config = dict(
    n_layer=13,
    n_experts=40,
    router_score='softmax',
    normalize_top_k=False,
    balance_loss=0.0036,
    balance_bias=False,
    vocab_size=18857,
    norm='rmsnorm',
    tie_embeddings=True,
    optimizer='adam_variant',
    lr=0.00138,
    beta2=0.95,
    seq_len=1024,
    train_tokens=255700000,
)
Below are experts of layer 6 (counted from 0) of a mixture-of-experts language model. Rows are named router (the router's row for the expert), down (a neuron's output weights, with its number) and show model dimensions 0-255. Each number is 500 + 50 x the weight over its row's rms, rounded and kept within 0 to 999. Numbers have three digits each.
Before each expert's rows: "raises" lists some tokens whose logits its average output raises strongly, later layers aside. This comes from a sample of Wikipedia text that the model never trained on.

# expert 38
raises: " ", "with ", "of ", "made "
router:465533583546554519554525607504548422529413539550477420435580425534605445470557502476539492457546394535411455468498542433469439466519470498551439528516504471454549571437449539536545530473487535417501486518440552454471558504466487461541590451550567583492556572512415560453528539503442471526486544472499535471418544537480495459443509433537419428551546450494563568485424543487477464489466488516440549466471489552524448450619586543484448548566546571472479446535449476514472479574545488533476475451463533458535579424565586552552518566559516486532632438475453533465451471520573456525561464395449546397455563546466540477548572412433497456593448478496505462470515485450459529484525500542520512479568517410566543465431446435546563523450402462467473510521472454592575523500476420
down0:438399499377560436546397515449396449516426493469535480523531521602511485498619538479486476449449559458513444550581524491529520545449487473560548526417453437451452505467393492519548494521543590473521502559495570517523513531447501409478563515514496488448547457557503558434497501464509456458518440474415492442463477507422579516596544516611499520582386571445508525502540481503546520503554409517512501500613493534495452518561551516601472536495519582371507548462400491519461493500466559530464385427501430540505487506611553521474528521453585573466499516541414476615522500552559463547530522513494584490460484442477404546483484495484435557598505493418461579456370454560425497501494442504451520514510537520537536508489526449512500496526583522527493482563423475543517557449523544
down1:488539478475373531481521485496474461568510533481408426588590541495488467504437539586412532567426558576510453523484524527610510599463461614501607491544457436528563458564499592524451481465492531555518491616513508492516462490522484518519414474477543492558501530497557453552481596527613546426508470532531483449501473430505498485457433540534508462441619562478582512453539469428517520462565513460544530514518443448514485534436466377515518518582474472453515382443507529488517507588546515504623484532617450456567476520630425423420475399468547489520455546495431440505441433422556537469495534440495493555520562506525526497472483440533501547506431547464483588491537470471524514491455514409511539447498469577484430571544414553531457571500515489455490520553517508471498486513498617

# expert 18
raises: "in ", "as ", "and ", "on ", "at "
router:449559506555570489497482555506566466544459588546437451453489445485555481490534475454506474469545468486456420433451517476488525466547442453558435522593525450473556541511444541531489473440435505456476476492451520461529556491440494397547498444507584532459494606557467559481591541507383443537460536482469541473439579584479514491426504449516396534532491462507527516433422562550536453463477412466417541470532464570539488513583563557492453514560541547566498380551450392555450475580544526536450387449442511438571538464518545557567509466550565542526525443449411533523474459530537438555522471458398581486487498579481588388573563418481601448562463486493490562458520442469473559460556484522504472466538576459564539496481566437537564530500497516446422547547507445555539580470416487
down0:560501490438525532495548462550384500527459553515521441563432528435510497512449518462467556475541541426526491570516495503501460475522621487590504447546559522462448527476548539401496489476526462487467442471572467543461370535523545519523389572411506470495509401544437387569574475546466509437525487490528535549584522498520566506514446461476430500488511564411370468504477504431475475549543546432550412480534462541558581503474468295451467520436457431529461474499577604397597573496510498498467502526497468507485466551490558568448491443441483463524525490487460516553510543481389585529475491533503508479440503446561431549562476505562459483488581504593448536485492519622510394522500501499451465525418580489429454500483416586485493462433519477515519458530463568507481435532478517
down1:615393452529550466472517475493528499537489484403547629519574440473443458609539544548497409384544473526532471468530415552453507529474516466425533545555529511563470406426496503500482549522522515469536522414545533462499525481460496547497546453499578514431499349485465440411521465455491570470570548480536512552458508486568582536433431470489552513478496506400509515507583438566392541439574521501472548565546488526526457472475433512478558468487499437421565489508504537525533560527519465512537507523534500486443478501575534418474521529512543498517440558432541506554469552544494548476454569570566433533550521520484496344407528466509466509456524490392516516518512458572474476482513477581430489608466557511546527466501557527359534467435354452533498563528491455512453495579583460

# expert 30
raises: "in ", "a ", "\"", "(", "at ", "the "
router:450566581491550418522429494532562441532438547577410464453519466532523478483571493475531471444538498579502461447403585504493483417515508472534517498548523446455525522462402575511430518471511520469454394493465537446497494398423491467544566447502510529412542567624456528417501571561432498536470523402482533481417524476534604490448525452448444439552549478470570439526497541456502473419463508466420548469586481543535502511534619567555520561515545506511419447507481418529561458505482439555419450431525552443553481484585574546532508514549531538544561422413452557587455449496605473496538478464460520459489515544502525450556551412463504534553406444482518508467481588500446575484572470573503451499562571491539501432408498438598541567564449514504464545517494453558546561466503498
down0:517478485552438557566409397545500488461547494510464530537469503502549562619468479529470450518445480503556471465479473492537466500460473513433448423524589480489519488406506513447453512508466517481467541507384565560561554497427517505478496633439514590483490546495523443451461462535525463539536472487594446466509536474482473522478415580509427532658612527441407430463487458546440555532563524526528461463473514586459480499528568387532491513560495439532420528489454444522563482564413459466526552401453441517418520514451546492576482365534450455497389567485589503519497546403510474375466581510475496537385521408533554496458538429514487553478550545506553492522443528483581438476480511410493438520558483417455520486515546521483483478450488508525478570494530585499536556453520423
down1:536491418409524589506469521463441474491494487497469499516452443504520448496482469556430495465487515460541546506510470507496467483575517446546506574529530524499486507426495470463548516463577482518424486526561462476455478524540528432460385497544618493422548402488516512553417482593545477473558491484524510585463607510518544474572510473430454488478473438475418452449433517447574466547586535502488446478512523520478571516464556547509525480547466523664440451404649512492434671565372549588438549410555461575565533518454500464378467503462547469523526493551512463579468461543533567507489601499529402450508577480510470396500491523632526465478479609510478527502552542421505560497509457461576401515561538519445484512474459479557487503484552454484517467453541491519502503488542528

# expert 36
raises: "and ", "\"", "sub"
router:477557504506547461546463558458527488546410563519451492392519467475520471518536384446580433436553488534462425490422544465542514472534472424536505501548474461477519539518429529452518534435551551481533483559474466446551529564466428498489553444484527562385476518520409493536547522440488451522404555467441570492519516525503561466482523445451490459561557486407567549427430528516473491438580500478439600384489488520581433505513580552531464552513590553424500504511435455534520488546558408531393463421430575516529549460568571472513596559557523522519554479466460550502449475558532479529562488486483535460494555592480509444539492419420510492464479493420484501476574496468396521432525456567558456450528541476535563432486430504536609497531486416638481576562455384526575511467533505
down0:487616505504527461517541551557563530465440523501531489507403546573520500453476417420534486491484398540531418489466471468380497425471461491468474560398485513485545565564536553482573521431533521513564498482523498438574393593485438473583553534525504529475464461438467521499500539546512474520500538532480530526441510538585429408444523539482578458437485578524546500529638513443504544459547412482454585469517530551643546587515444461538446555491516553462515484527451530448556469492473495549495413462459455526543470395415500540451481479524501449550545553552624560529415558455523521563533442551487421500490486545501492404519507570508414466531460541547457348431417502493533484482542510410416437532487584514534566457442507508493543535504544489635496512501459483492543444467530511
down1:501496599510547451577525429478437559456542529487530469458457596487497530521473509508525580502488583475442589538507551531429496481514579499517534608497592485526588553580524369540517499539448513428453472476451441401403457521451618451465561505542480516548520415584482551549438476438442487574400498559450429524546415553437423503505504483519477466447458586511455489485501477581464501582486445520429441565460490527504462517491473577515565548516463558575493489430567500528610472493452506473513451455565459589532523437513453466459540418479463501425577484523398454441574547449452512528562466557507530488539463514526436594476544515509594508503505478535580525578470517489513459593527444480473509539557506526431526571553481564544513396424484519475572525470481504591464422520403450

# expert 28
raises: ", ", "\n", ". ", "-", "; ", ") "
router:462530479493590485484490557450531439598499571554486433450535463561517463462576444523544464454564457470440506475445459518505453524492382542608460563492449466406540519513470524628494510420490588443426474468483532431452531417474511428555569448476538528438507515567457582458531543482470435570476557462463558456404558553467510437447464453519461442558564431467475499438501511474464490457466510507476584485493463542536436426524510598484456572517532534427508427504448497564599422482527517539502471426442476472515497428553485602535517527536495544580498438476463609522436497497558433504547453462421559537464503544504520548536555427473492548513457447503479431488544594432472620454574511532584496527561493464515569398492540413511515549372411478551422516501441419519523530472539505
down0:479484543493556521515475564516493489372443451575522552495545429460600467486558545562514569556444533615508519503559480534528517458480445432517441508471489535501517519419452548526535619564526567524536462501498589485476494547477494437577505598367624500458488497485532363500561537445433457478439466438601467522494525475539503503493490444453370479476591605583555450472523526423437431552585533572515420426491495518558511448542456540498474449438499556426453461496475536543451560513545526469527522558439505587469499467456475436506511468459472441565525505428455510498488505488486494457438531609548518430438451515485509476542417449464435477514475453445589458459567371524469450499497522537492526582490412492431438495471437491436467454487504383478534552604554517494487473473505506
down1:526573487486523546419578540524441482535433546578527542456551471496518493592532487473480526473508443542596453570494482432463429496599504497461481500523522537561435477472489527462473489421462550438508530497526546457502495588385534491509512433496547555553436490499504429475581545497525494545436490506498580486449489498512519498546448429527467540511517522496448528456398512530535484474440428537512555410475466456541520392521557534502518533517528541513322539559499474504545547534539556513487486515529394475625409518630438524466538478455414486509522468564429454436491590514547348451569453549603492439406524595469474646497430459446588494520518495562543590520459483490508543468484499505518487518508529476501529550507475429581470502505503396602555437526596452482507524423480580

# expert 17
raises: "and ", "(", "| ", "on ", "\n", "in "
router:421549528559564483567442564435533430530539519513482465453520448490562417439530540422569490463592406500451445483508546459446486463519443460570474548552434454476554550487486486520598560473481527512497508509439525445455400465519496453538560453468559551496521541545467549433587542533489490546523545445442489480448606590484492479428541522424437470484509464473542473455461585470451451485487435452487537494547440513577442394612582570507437500535531494494519433492574436545603459597526432552454441438403516441487564472525509559553517503577539527519535480459467564539495474482523410594522485447474516454448546531453551547542526442446578495562377426437579466448538619445470520437529519554503486496516510426557508509478492443500554576477427486491440516523480433578609592448470502
down0:470428529532542490476540496583439477426554511488538484454513495441544586535497429409457537544644482493456484508538436456548468413529510518505502480436508517543412514503487422592504458519436566535436414513591560547455423578523516489558430438550601492566533520514518465508577490494440529417524490556512595482414516462426480547484508471425550407440532541522383523522464507479475473548537488497435480478526459471477570382563539572482590522443534507507502549554451563461536466452474491391364409501422450548457530507556514494463431524428399438510489471458505513468579436455493561459511419454548612538433461569469456547510428477496545519574489430547476519492525505514489588516459558489456477531471526505530447497437521489456507588501485518416583519434553429433466481553415552
down1:551438486542472468555441453494567486462508470446499382506473543471488475503490393506555479404492550464458548430586551504531590495597494534531461513531489455516552561579516511525438542402488521461506479528554445505435553495549491591502503587543487511487534430412517395421489476478466405523414425579459545558536574530467534542467465459516606399443500446553517611470553465469548508526557446479494474497466518512380536496539408433427497480443524432519559527586510520535355541452503600447512538575475495490477545508503571488565564434445414426470543501456571460480613526459457488556516456548545497535538454458428474513470439518564512543494504563541484506492583523562453399551454564432483567527613531480503541485492542449511514475497509531451536502447595559410457464506541456

# expert 0
raises: "the ", "at ", "f", "in ", "a ", "an "
router:460515535541527493567474539420584452594456566555435522417521506491541461453565476500577486506573510552403460522433514574502447441515446476531464524564528449470516542535414525472577429461566516463545470511435548488481558551448502432521548463550509549448496527560502466386535518481431480539458604425458545393508515539528523476465515513477518557565635505459548437439483488471539494424492533477442599448486501552531467479497544544544451521533559575428487388591420442552533416540553391488483464490541560485472557466518523505521571568549431544568482442490466535495476474555608465536526410455481462438507496609505577498549521484397474521530474495401508447464529496454416553415542453480515478422502542447560524453501473440560560464533468353556511525563482445570518541474483578
down0:538590474495558504481481472427534411456467626515514456503521438494510478501565559477461445529426490497445458500469407546528504452482422498498413525481511491523496456497440524512555550577465504509539515453440476467516500474512632440654397431523563529654542449516557455527493597467417535475575437508466523536492475566525548372521485500523494576533479431483459452445494456476606535427432432558582517497564528474418463494486487511464464521523498511480490416502410484538517546466494512499572343503519463440428583513438495539525525472491416460485489514516561609510520485533473510493505468546466383471507502526518470524505617410435577472564435494553562498559521521465588574502442427485403480475497502513560483546506532411478472531385453561527497449425481517566472545510476531
down1:378493467518487629523531531555504523459489492444439530519471485520497556523435524553420533500508472505506516508585504556459490419517504557452405505488509484403474496533544539448438443489546583529435564559688428516603461470541401505523428500578475486520498517513492476512562495542570597512492530605452482436481539484528447458508518534452528449471424557452497495470519486540475533571480473384514500449385489575365490489560500530385474525448487471493551472431536500519461594578519487512479376423559536466461437418416476596497506449532508507582503512477572518487561593449473456455538600544505566522475451460462493530465453509609478449534490512528463554588497521517534459532524548461422456506492628468501525435561454460511437478425546554536448456496542569465470487497540485

# expert 11
raises: "r", "l", "R", "'", "s"
router:443548507562571425520429563426521487543446551520474527452520484512545486487578519521581463450543537536502410536501502508417522487566467418511425555512415452437555497513424523476545516431552541439513448463457588440460433512495476453608513379583531534440525514587494513478527591519475494579431499492507529478522584579503551418484485521468431496567563447485513545516458527485446522396516483489434632463532497565533448491473540615504440549538553474418496466553478469506536487546566454509421501384473546471496570458517481542562524483540552482556525473425449582550482441505532503499580477468403501493424539548504492520484519493463561471532466425531541474459566595444474559418599390570555447528526508415546579394478435458550565546553450425532429525520481433481540545503529566
down0:528477481449545530550534595563477495558555452476513495491420499545543460408408496544604488531500534537525434562520486456533376568547373517474476495598522399573506590486505456432492414472477514498487544480572455570573463461535466571513529447483459532508466539431498440544549445555508494402649510465493546548545491536505611426562538389541510500560550552508504540437546547412542461451627516457518482533550458589493477547540474497564528454567569542486491440518471384479507443528567419430502535503631589459477561517492522579502488511447514561508519499541447442524563485525570494520488500557474501451510471455532490408518547509505553514528468437475580482426514579450479428488579484486504428381500484498474562461497564475519495556528473485502525451535470490462579387493509564
down1:550460457536522578479564454539509380515441465465493467452558422441451434511442572492523488401570526514465495518474572448450470472492485457534504524425493475485541485456428576577488552489514488388618393501461499457480469505487457410538432576537615510403505395464524585436515469612442474482526523498495528390501538470399461528445444463571502468497439509454476517460487529403464515526413490535519504418439480477498464479547514566583478410531574375493569556513506554518459458530513515455512509603500462512490488521459559530552491476458515479545465476516528535396511477418559459517467489440506485463430493568476545454498568491451493485389441457458485553460420607478486426562588526433494529552480481504505417499490482407537516399504458648506542550559483549496576482478518531

# expert 31
raises: "in ", "(", "| ", "The ", "; ", "As "
router:473583532554590516579418527439554446563489555517462464479487422577526450468541504455500429460540493498463455511486485396558476478557478634537474534545490462409575570483460527496502577410503533464486442516431576484481519514457474452562528425536511555460392558543429524464539500521435477539499529460443521445469523586477493444414482457489465526557511452478573567436430569445509491469449407496487535496523458587554394379554539529560484504533537547536469496532528478528477422590544585541472478461512506436492525480519538582549540536525591503547504469498449612555451439539548468542531478396460547457468485526422590511543569404471484484524447463508497534461508375442498591461544506574512419489527514396544512447502595494572532571420460493526406527554465437542557549518458519
down26:451409541589447477567443496554489503444472456449527469456502532433510543599553564488559522585586554561508478592462496581518547502547454514433501485496552401544536546556551507520569508526508496546517560476447552507524585593497550425579490474539513578498564564434500506551459593553464569545531440437479477519446465330564495584561486507512392461463514538497520362471518484572471510613572461509439400460425556606446492471468514536546462517471475521508443491458509506560544516587448446537584519468566410516486482513479527434475467484455478480503538448507420539536448538448540562566561501424621485477498468504426481565522487511565566562512427507475454438440454393528438522519458481513549476561526518591472439507522604463460561488511562535529536496471545509521520509543544532
down27:469549529530540480482340471494484549472474472495521503608471412512543481451511624517500578509531548460522397486501413492536514491502450438491545504535558460446468425588464468477550592457523549415523517489471580488490468577439496399564457470506405463425475435447494513477570493575485571600436535506479536510526525510430462460426437549582471439503478542449496477529519578470486528449547540569469615484455612480568421513470490572434497525535554519472577543500488490525557452469498556579548469425518478465504515461385444522459528463525526445496541424528499486472537459446471567446495488499470615513546517581526559446477473526420410518561433423442452616506486569470536524421529478466491490534424436471575493492476555531375488441462445521468416560453510516401582519490515537

# expert 3
raises: "′", "==", ") ", ".) ", "=== "
router:428486578564558494483485565493547472549439569533500462465486399509572455513559519461533461504553491532383447409501515469500431458524487500548423534552496419460576579434448545473483577448463511433478479501419544452490521482486467450553564453484597520511551582513440541463513520533422492516470550467452504465439554543436524476436555461518414495570500461462555515484441508496454470463449475484430526471563475543549419449570507553527403529571547567561453473545467442571458477569518507530448430456510532437510585446591546525528526485574539515546529476464405548501451466558527431549563455408455534448487589585476540509556586430424515496613389486476414530428515554445460550454538465573495466452543519459543594453414488473550549545510472544438442530530473451560627551471430449
down54:519520444605482415514535507457550549462529567501442449452435550525574482573487498443438445545499592560483458620546541480470463418425537534512483591592500543517502532483522440532543538416550482499495511536464593481532505577474424468482523429510493509549527506526465439447584449443492549447406555484560490413589497459492498512484535542546485595468596645408533442439547454571491463501594477597493550497479572500432417434491417501580493571469572536425519469580429486484467600447500389503469508498562533552452584433484465473541516526444601562541560593525465534548489526468586493453411525497424498495502474539585487471476507493474504518502510461370533520502472539547425433519513493484492540536539458503556448477505531488474624521524440499429527543528512497487529575505459562
down55:442433537519570463499476506555519494536475574473503510477455520513422465473475486515385430494596449413539463446495455557397586592518470513548561626486533430509487537526497511441534587518524520472476487394508441462523522479593553496420539442509495508407456420486465496546500486519519472512471500422388537570493539466576534483574467443506525428535451509496465522514542547572522533484469549499490454497489433560488477556371477547476461398574529428532444456434543506528572502476471557540486489409552494489501538511452544450532592492443460475474460528493566471528513564504523543544420511538449473459395478449450461570543495454531416523381572463430520482477414498512468566596479507545565420454460553425517476465478500527497455570481380525567546466431514517529633369462439423

# expert 25
raises: ", ", ". ", "s", "in ", "and "
router:413549562571531467542530524474531491551448531563525435495516377471531490507551533533495471441522427530438435448516495520473463481580461535527475524549447485446565570435431500473479524470483516394482496499412546453375463529476445473574540421467522501455463542555457546388536545536462463525493559476515551452465587548496518452473531478551487402471484490459531470399397528392524426430447481465439539472437461526497416475496523558535459546547588584498454441505505477535477439552500586516433419470526550398485541472533560536531552493524605531523512495451466577586479451549559470517556492407467433423485540555428529475544515389449526496564503484478478517473545460404427566455532450589491430437520519416571548485412509440527578495468410513413478531496509443589560548425455472
down0:440521480463426522476478486472484471461452495414549513461557467547523477443408488491511556497473531500495481485613511507454465463519547511502443517497563423500518520528519476430467563484520489649487495578484524484462500551545447553555542476373543560496593470555455536554370573492393529538568507483515553474410509461468507481551516518410526418465474425432549508578519558484556424564514427511509488484547453576584482572519470431528527408481436554513512498482523502519478520546475495476437544540516606575552467453497429480569567452552440611473575432492526451559432471552472610492535590540493404518427506532429472438579518509519481454392476522467498523433492482438438432431470493599503517548522474534507483560595546641501425436561495509499534452496578508527614497488458559
down1:566508453546578440526548567473578540510525455471494503597486599450516530571502582503517467465524454525516428514465445567546484470575457476500535464585508500446538548456485490562560514537560524542494487575484486411463455448421476534551508486532560576475505504521429576494552482501463468543459482502562525480592532385486461505517497512445529573506481460494561434514539519508454445465534474458522547513551490543498603513477498490625445433545469543553495450548541353620368457475543449524531493509433485475497475479443492424496498533495489521473607572395486459510433514462647569560425518555440557541492510486490496410517624486497546412515442414560525483502489515559498502596468558508524525535574481424524570502564434412488525456516488503588585493508501389445526467578614534

# expert 4
raises: "| ", "|", "===", "(", "= ", "to "
router:445540561531470489574493498495500469465442520548474449436474503465564439420552569441588418530555471588515459462456553498585452465587495570544448500528515494449579604493465466537481575472504502461462468503477510500454442517397509457556552431487453523491473536518521482490542561517512485588476522443375568406468552531538522476523592472517473490482547527450500498410508577478512487434435481428491552538513394561544457494481579572497462526514529509542420434511571449536615489552554466554486496455591548454539510455505581534526554545503500509604576469448462501540474471545578521621520438459463424499441566519519467576604584498487583441520484521407558468462553546462410573464532469540546498475496525494509541438503472400579554476424450424520486564535432409596488505402421498
down0:496483446460490469568502561474416505494568458562462479501552641497506481412452453416545426519462546525488544537560381415420506449525409474429518433467464570483558418522496498432471463569532497486430531425574490512497421652563557594493467472476466521425399572495390584442540472414554469508538492443494525504479456486557462511439440507555401431534576483524449492525432484476465571499494514511563507542597481449485513505440619508456529446491592501420508576483549547461508495572515433537523512520485416532581541501527468483537428486539540504570488553427534438449423470530463485479593507557495413478488532541502625497477513473506539520518498520502551485531504468463557452547453439457539525479490506510521499500556517528527450513513549646602554416528501469456489431456549425
down1:406556475506470504521573476502543546510532510474541465475537514531488499478543520502527494509485540488484550408426562546507482579605453561494512552514533462606448417503555422517453489352457497474408498522507448480432417500509427481507521553472493607412506510577420542452511502602498428509405517542508578551362548473514596486506503475457470445519529523529623571512570425531499457447435522494518508532453630504571580434512479480477338476478457382534540516548532571554392449561410493458451528508464493533513516528464510515456502496476467486450479511456482437478438501470535327596504500525477594450426484446454549543480450580461409486560489559496405434410502502415529524443500463521487520456484514491467522488524486468494576491436494479445526504472467510515496510458509458

# expert 39
raises: "(", "'", "in ", "- "
router:457488476557572530554508577458555462456495534539441428416519478469511467500547566426571418483520427530454500451408550494485513485556452548592414514548501454436534536468458544557576538488454563498535498447429549498500405523477464491513510413512522483527451538554432545516572590527508398577481576462457594428423496494482518488467472472480490517508482428456557446480495515483524491436477402512503525518461468538523482463557513546533498534483502485562500494477545391558518397553578560562460473421503549464501573450476590507538525524560567508536619514459463490477444484484564478574531441523432431536486507561417516434550529437493517452516511413523561487378587576462382525483499487556497438469530561425522580442434547427530535544421401479512401546494431388561552575452432453
down0:469529508551602413380447478469477556470518466518604563435542398533516566440536457557418504505484565472445571488477444457455494508472528449497515527552417560458504486477468470502461463594462492475532529488469548377492507521566467490490483531491501495483555432488606550492587519543435454560493481532536530469543500492488469517423482394472539583516463456475504480471519599523581468527532459486467572525482445501521492453519466627459472606574448512460395454545503531526409502543497513461524511484485485538537517596536459502518516450477421464466392562390460544586592530488593426426483443445426458511638501571478497535491484552524554511479559537553426431429572501522501479538563525526512496456589625497493527444579540386540527473502449481534588563490462459407473469493441542
down1:473467508432430498526524578435447467499452509515492447485447541424546525483466514395460465519507540458559483529511512551538483404620487565509558399518542523492539517455484541542525465509438566497505517491472489554433545509545526538475454488453418486501602541481598540445394518527495445526598577545487499574431500490399547536472576469561496539531497500535543498530457474477623552590436469451467512631529559522445578528401532522511531499436476592536472528547502479458540499510467590502497387444520477522494520549553515447540553560469509512495463360485498507470499523615516540606529438524524467459483555594447512507556499410493471469521468462317557522441554489507499492471452489471564475543423539468429471511504456448547520493403502426487474486504414470573390584556434572

# expert 10
raises: "- ", ".", "″", "\n\n", ". "
router:467532506586558506505470532501526488511530504527467482373548456418560520538576530477504413479521472505475470496494524509594437444503458442525436550510587435477524501495440488585400503486493504469488417506415543455394508356422463442559544350480487457468476538569442519484530547548480459544433509435450559495483518534534536423401545461549519463512560514445504489398446551562509504470486491429451597399503524518533429495515480615447532488506551520502540469539449486531490464571515465504457515485516580482560505445502512535557523516509568507542588461409486532488441507493516415566525493486427632452481519513480565467558514439468595546516495515479558557462535442360446580395485451474538487454572508522536527454416536460566565585566432492514430528492422376498542533464469527
down0:547503434467526585472461500512512564546533576414492514506506456559441510491459438559451532538467534572458581373550504491540596545547567452591642516490475522465470474539610500498461504507515525540472517595477426469460506504570445561476521486418453546525413501431484514560568455586498498536527508492504456449488493488515509486540558513451520583472454484600470576568452487472538498525501486576496514511541485486490588382580530462464455416443387439500414439496517517482539516433473472507504421514498517488494573429459493470399524506539515525544502471517482449529475465546496462454458581485516442547624330431467518540518494556435429470475497545497450416439461596465565495452517437520465545485595469459589562578619583502478431480425508495509568422542494528500538508523579543
down1:490501521506488500585440447495510466541512545535406492442563475575437424460459553440454492456533556593458541399515511487486491547465473487515555442503430540542535560561511612454441373486528576505543484551462436459502518516532511461540517468553532554468492468479486464447446452513531539440536547448485563391518568458468449567598536496445556561535457487516553532542533479485428505401538506640487498505481423429558488421478506436489446479460452544467473650505561444516423491474505528520543453522455527467520452591571475444554523501556469457557506493486572462486451484613536566484453446471391428524499458468424543440469484385529498583435499435448546427452402520491441477434518516510544475604498589477614481504466455512441489532559545547450632502451501509542469539550500573

# expert 32
raises: "ice ", ". ", "ism"
router:420530531565580478553477557507584466594478518567454488439557421554542468425543500464534442489542464517394492486474511460511496429520464481587480505511505417446572547462468567512505527493445487453474457498441487454461481535511521460534574441501525495457439596523399585468560550502446455584486545492494550416430548552475487463451506414580470479528530476513528591453433568531485445442436494473412558447445499530538416376599522569497473525582565590546495428522424457586557441536553577510475443448492548451540550450511582566515529479552493489547598460460472523498503401583513425504497482430436512458446570526529534521556503430455521485583414489501469474470524474418460516446526479544496457406499517477538599474429519428544568522595458512481434538553436449552565509486437415
down0:497532597501518597605491508477526423553451532477497458538498446489595455503536472438556485435561516510477461442478534431531548421560422515548568546498425397484567534572471440460484470465471497447383493569545455504535510459421444529516492464461457467524530527397537500544599509460496576437612487457385426445445523479463431505516606557496436475513490501495529542479575518489506482511434425420497533480503498479495407459499541486508386492558494498465535517495578421543641524609527529511526480455406389462472556443599559565463621415509483506537510486517496493519494482536469491543573522475478497485486504456456541495533595473462492482541466550457603446532471408384410432533538438509493480463498483471574437473514478516530513542464483420525534472575446465538470592417471476
down1:537466490477455511491531528538532450541587520489478630432479508473475490514372584530421419506462499593565494507506475481499476571490442472462492485484384558456581556484484576463457598533406569444434510540431526451515423585404510408420531509484468528468367493564395509403502556528503557515410460512519540468510538473542564407544439497512573464492559446470464499433495535462478491394558483546535540465507552473572549492450488491451445464390513492477491506450447456526461460472422445538465511488584554443455524472444496523550554563508407433548439532527484545596534628399617469483464497506474462559491533543494560479405525464558449504499560462437509492583501538525507490446577462502449453425533501455480513449506526555558547474459475486534566569545565521544461575461477481

# expert 6
raises: "| ", "- ", "(", "and ", "st", "r"
router:486511569551499514584513531520542461489495526568461459434530481492553458485540437428587497445551444542468453440406527454560437524525422535508532488512532448505572609459484498569423521468444510487462483539449550435414557538467519515542536415509550545418443531531490543500603542499479528502447519445408546478459603509493483477456564429480498459479528531429598600507484559534586424472550477439463571523487491530539454558503497552537482571517508516445428542566454459537589447518514562584509493428387586509548528473565569528537492516538468526560560492468412584499541419519558487558603398433453595466467573568503516497569569416504561571550443431498487538438519520499438534473539523512524551468491560492549504447510414452530550550532483462555476590515436349519475521432428446
down0:564460496447502517526535578436527380545551568530484433485515535522467493473548508445525543553503471530522490449460509440552523528500414502542466603536525540523537502510479450450477469358528442479570451513508409481468502452496470561507586434495405531552517478430549557377503484510628502420498457475604567484447471467466503460494495489469547447486568493523486424492474460483577495431466534482458503487439514505492483465539492620528521466550568392458607404538507518467508502502481527563470477433493581491601494518540499479501532482569487478455537345256454433469503578463470506590552451511545472535524497484450586534478498510515514524571544490523471509405406519483554448549573539538570477499521517416483568454453459471504465431477565500515576541505462416484453555452500525
down1:460552561514516557545512504436509525620581421473505532479414499472453544488513540494466544470464448411506580411510523493428518596559526513508476387506426561492444566478579558521492448454436550500509438599580466504452498472601464479562548451462522537551569565601540516521462476565508531507580564470489428445418453556548510530491450416464467496512482486468479522387520498566505646569510462577493527466389451448562521532525498502465413575454573512550467483517585460490507468464502482565521578438360576570502422474537436417438632573574517471509445434470500552527521474516513504493493506524492503520470510560551486440546450583424501510422509526486522470451575486443376481457481556539574518511526559490544533435449485549512483503503495545518543481520502499440500379533471536

# expert 1
raises: "-", "f", "en"
router:447527562548567457551464526508502447536452591531503440438538440581546470470545559450516440488544390513430484507462525437569463439475493570518442519477587463424535601453481522459499570507489503428534430522463499471497447546433560494548519446537521514472347484533472569478564459520405465581508516475456545485503555590480481473388508424462467395527534541486571522470499538540559524444547492472430583463441450512492435427520563591525462522552537605421449473506493503522543488462549600525473486441523514448488524448547510582526500559549467482595551469475489552496429473523534504497546475424408503475468506548509553472494535423434531457543457468510505393443532446460434496536562473523527486440591535419593530497449457479548550586407410393555456536488436444571587589475488452
down0:566514481430495488576577483463446457604460492483581432433496428504526427467442413504546467493513473481450481559545428490538511444542512572414465523498439500508468470460490435556546568501426537547501489434516521473525545455498521477490457537434469446491448483482430473578458504456546455498503478540500556515403547501464494483430437502529449536485487532504530598530610487463468573516436487508616450553511404484388459406467442450428495559492404500614466534507475516465505568391442513417428532512433385509551546448548486534432443529603531470487483528541494537551565437487579453479607500481488419423599529494514460526510450501437467499543467526501424528477439555439466545493351464479518493541564413528548463481522625499431495498421542480562461554442520476554500474391546534
down1:479526544468479512460585450516487511474514461662506426528467526460441400497471507483545526544555444488522509449520472573537445453612634498504516522505559571419426480498475504503593507457484560500445581539501464546520478434466488560505583396524478529416463512523414498552477536396521514599588514546491566618544565446442550494448570512479446461539543548473562576525493512430452513472510465467561521495474435602489458536474457456536445499543475496591447531523539498442499514415506479559528617493542591504556566531558522462453556465398518513575519476540527499479549493486607494448563441494505374467428540471481541475538433526483450499507493426512514495471438405429424454474528540513570358462498498514454453446483544495603498522525491591531524474496492438499477542411423556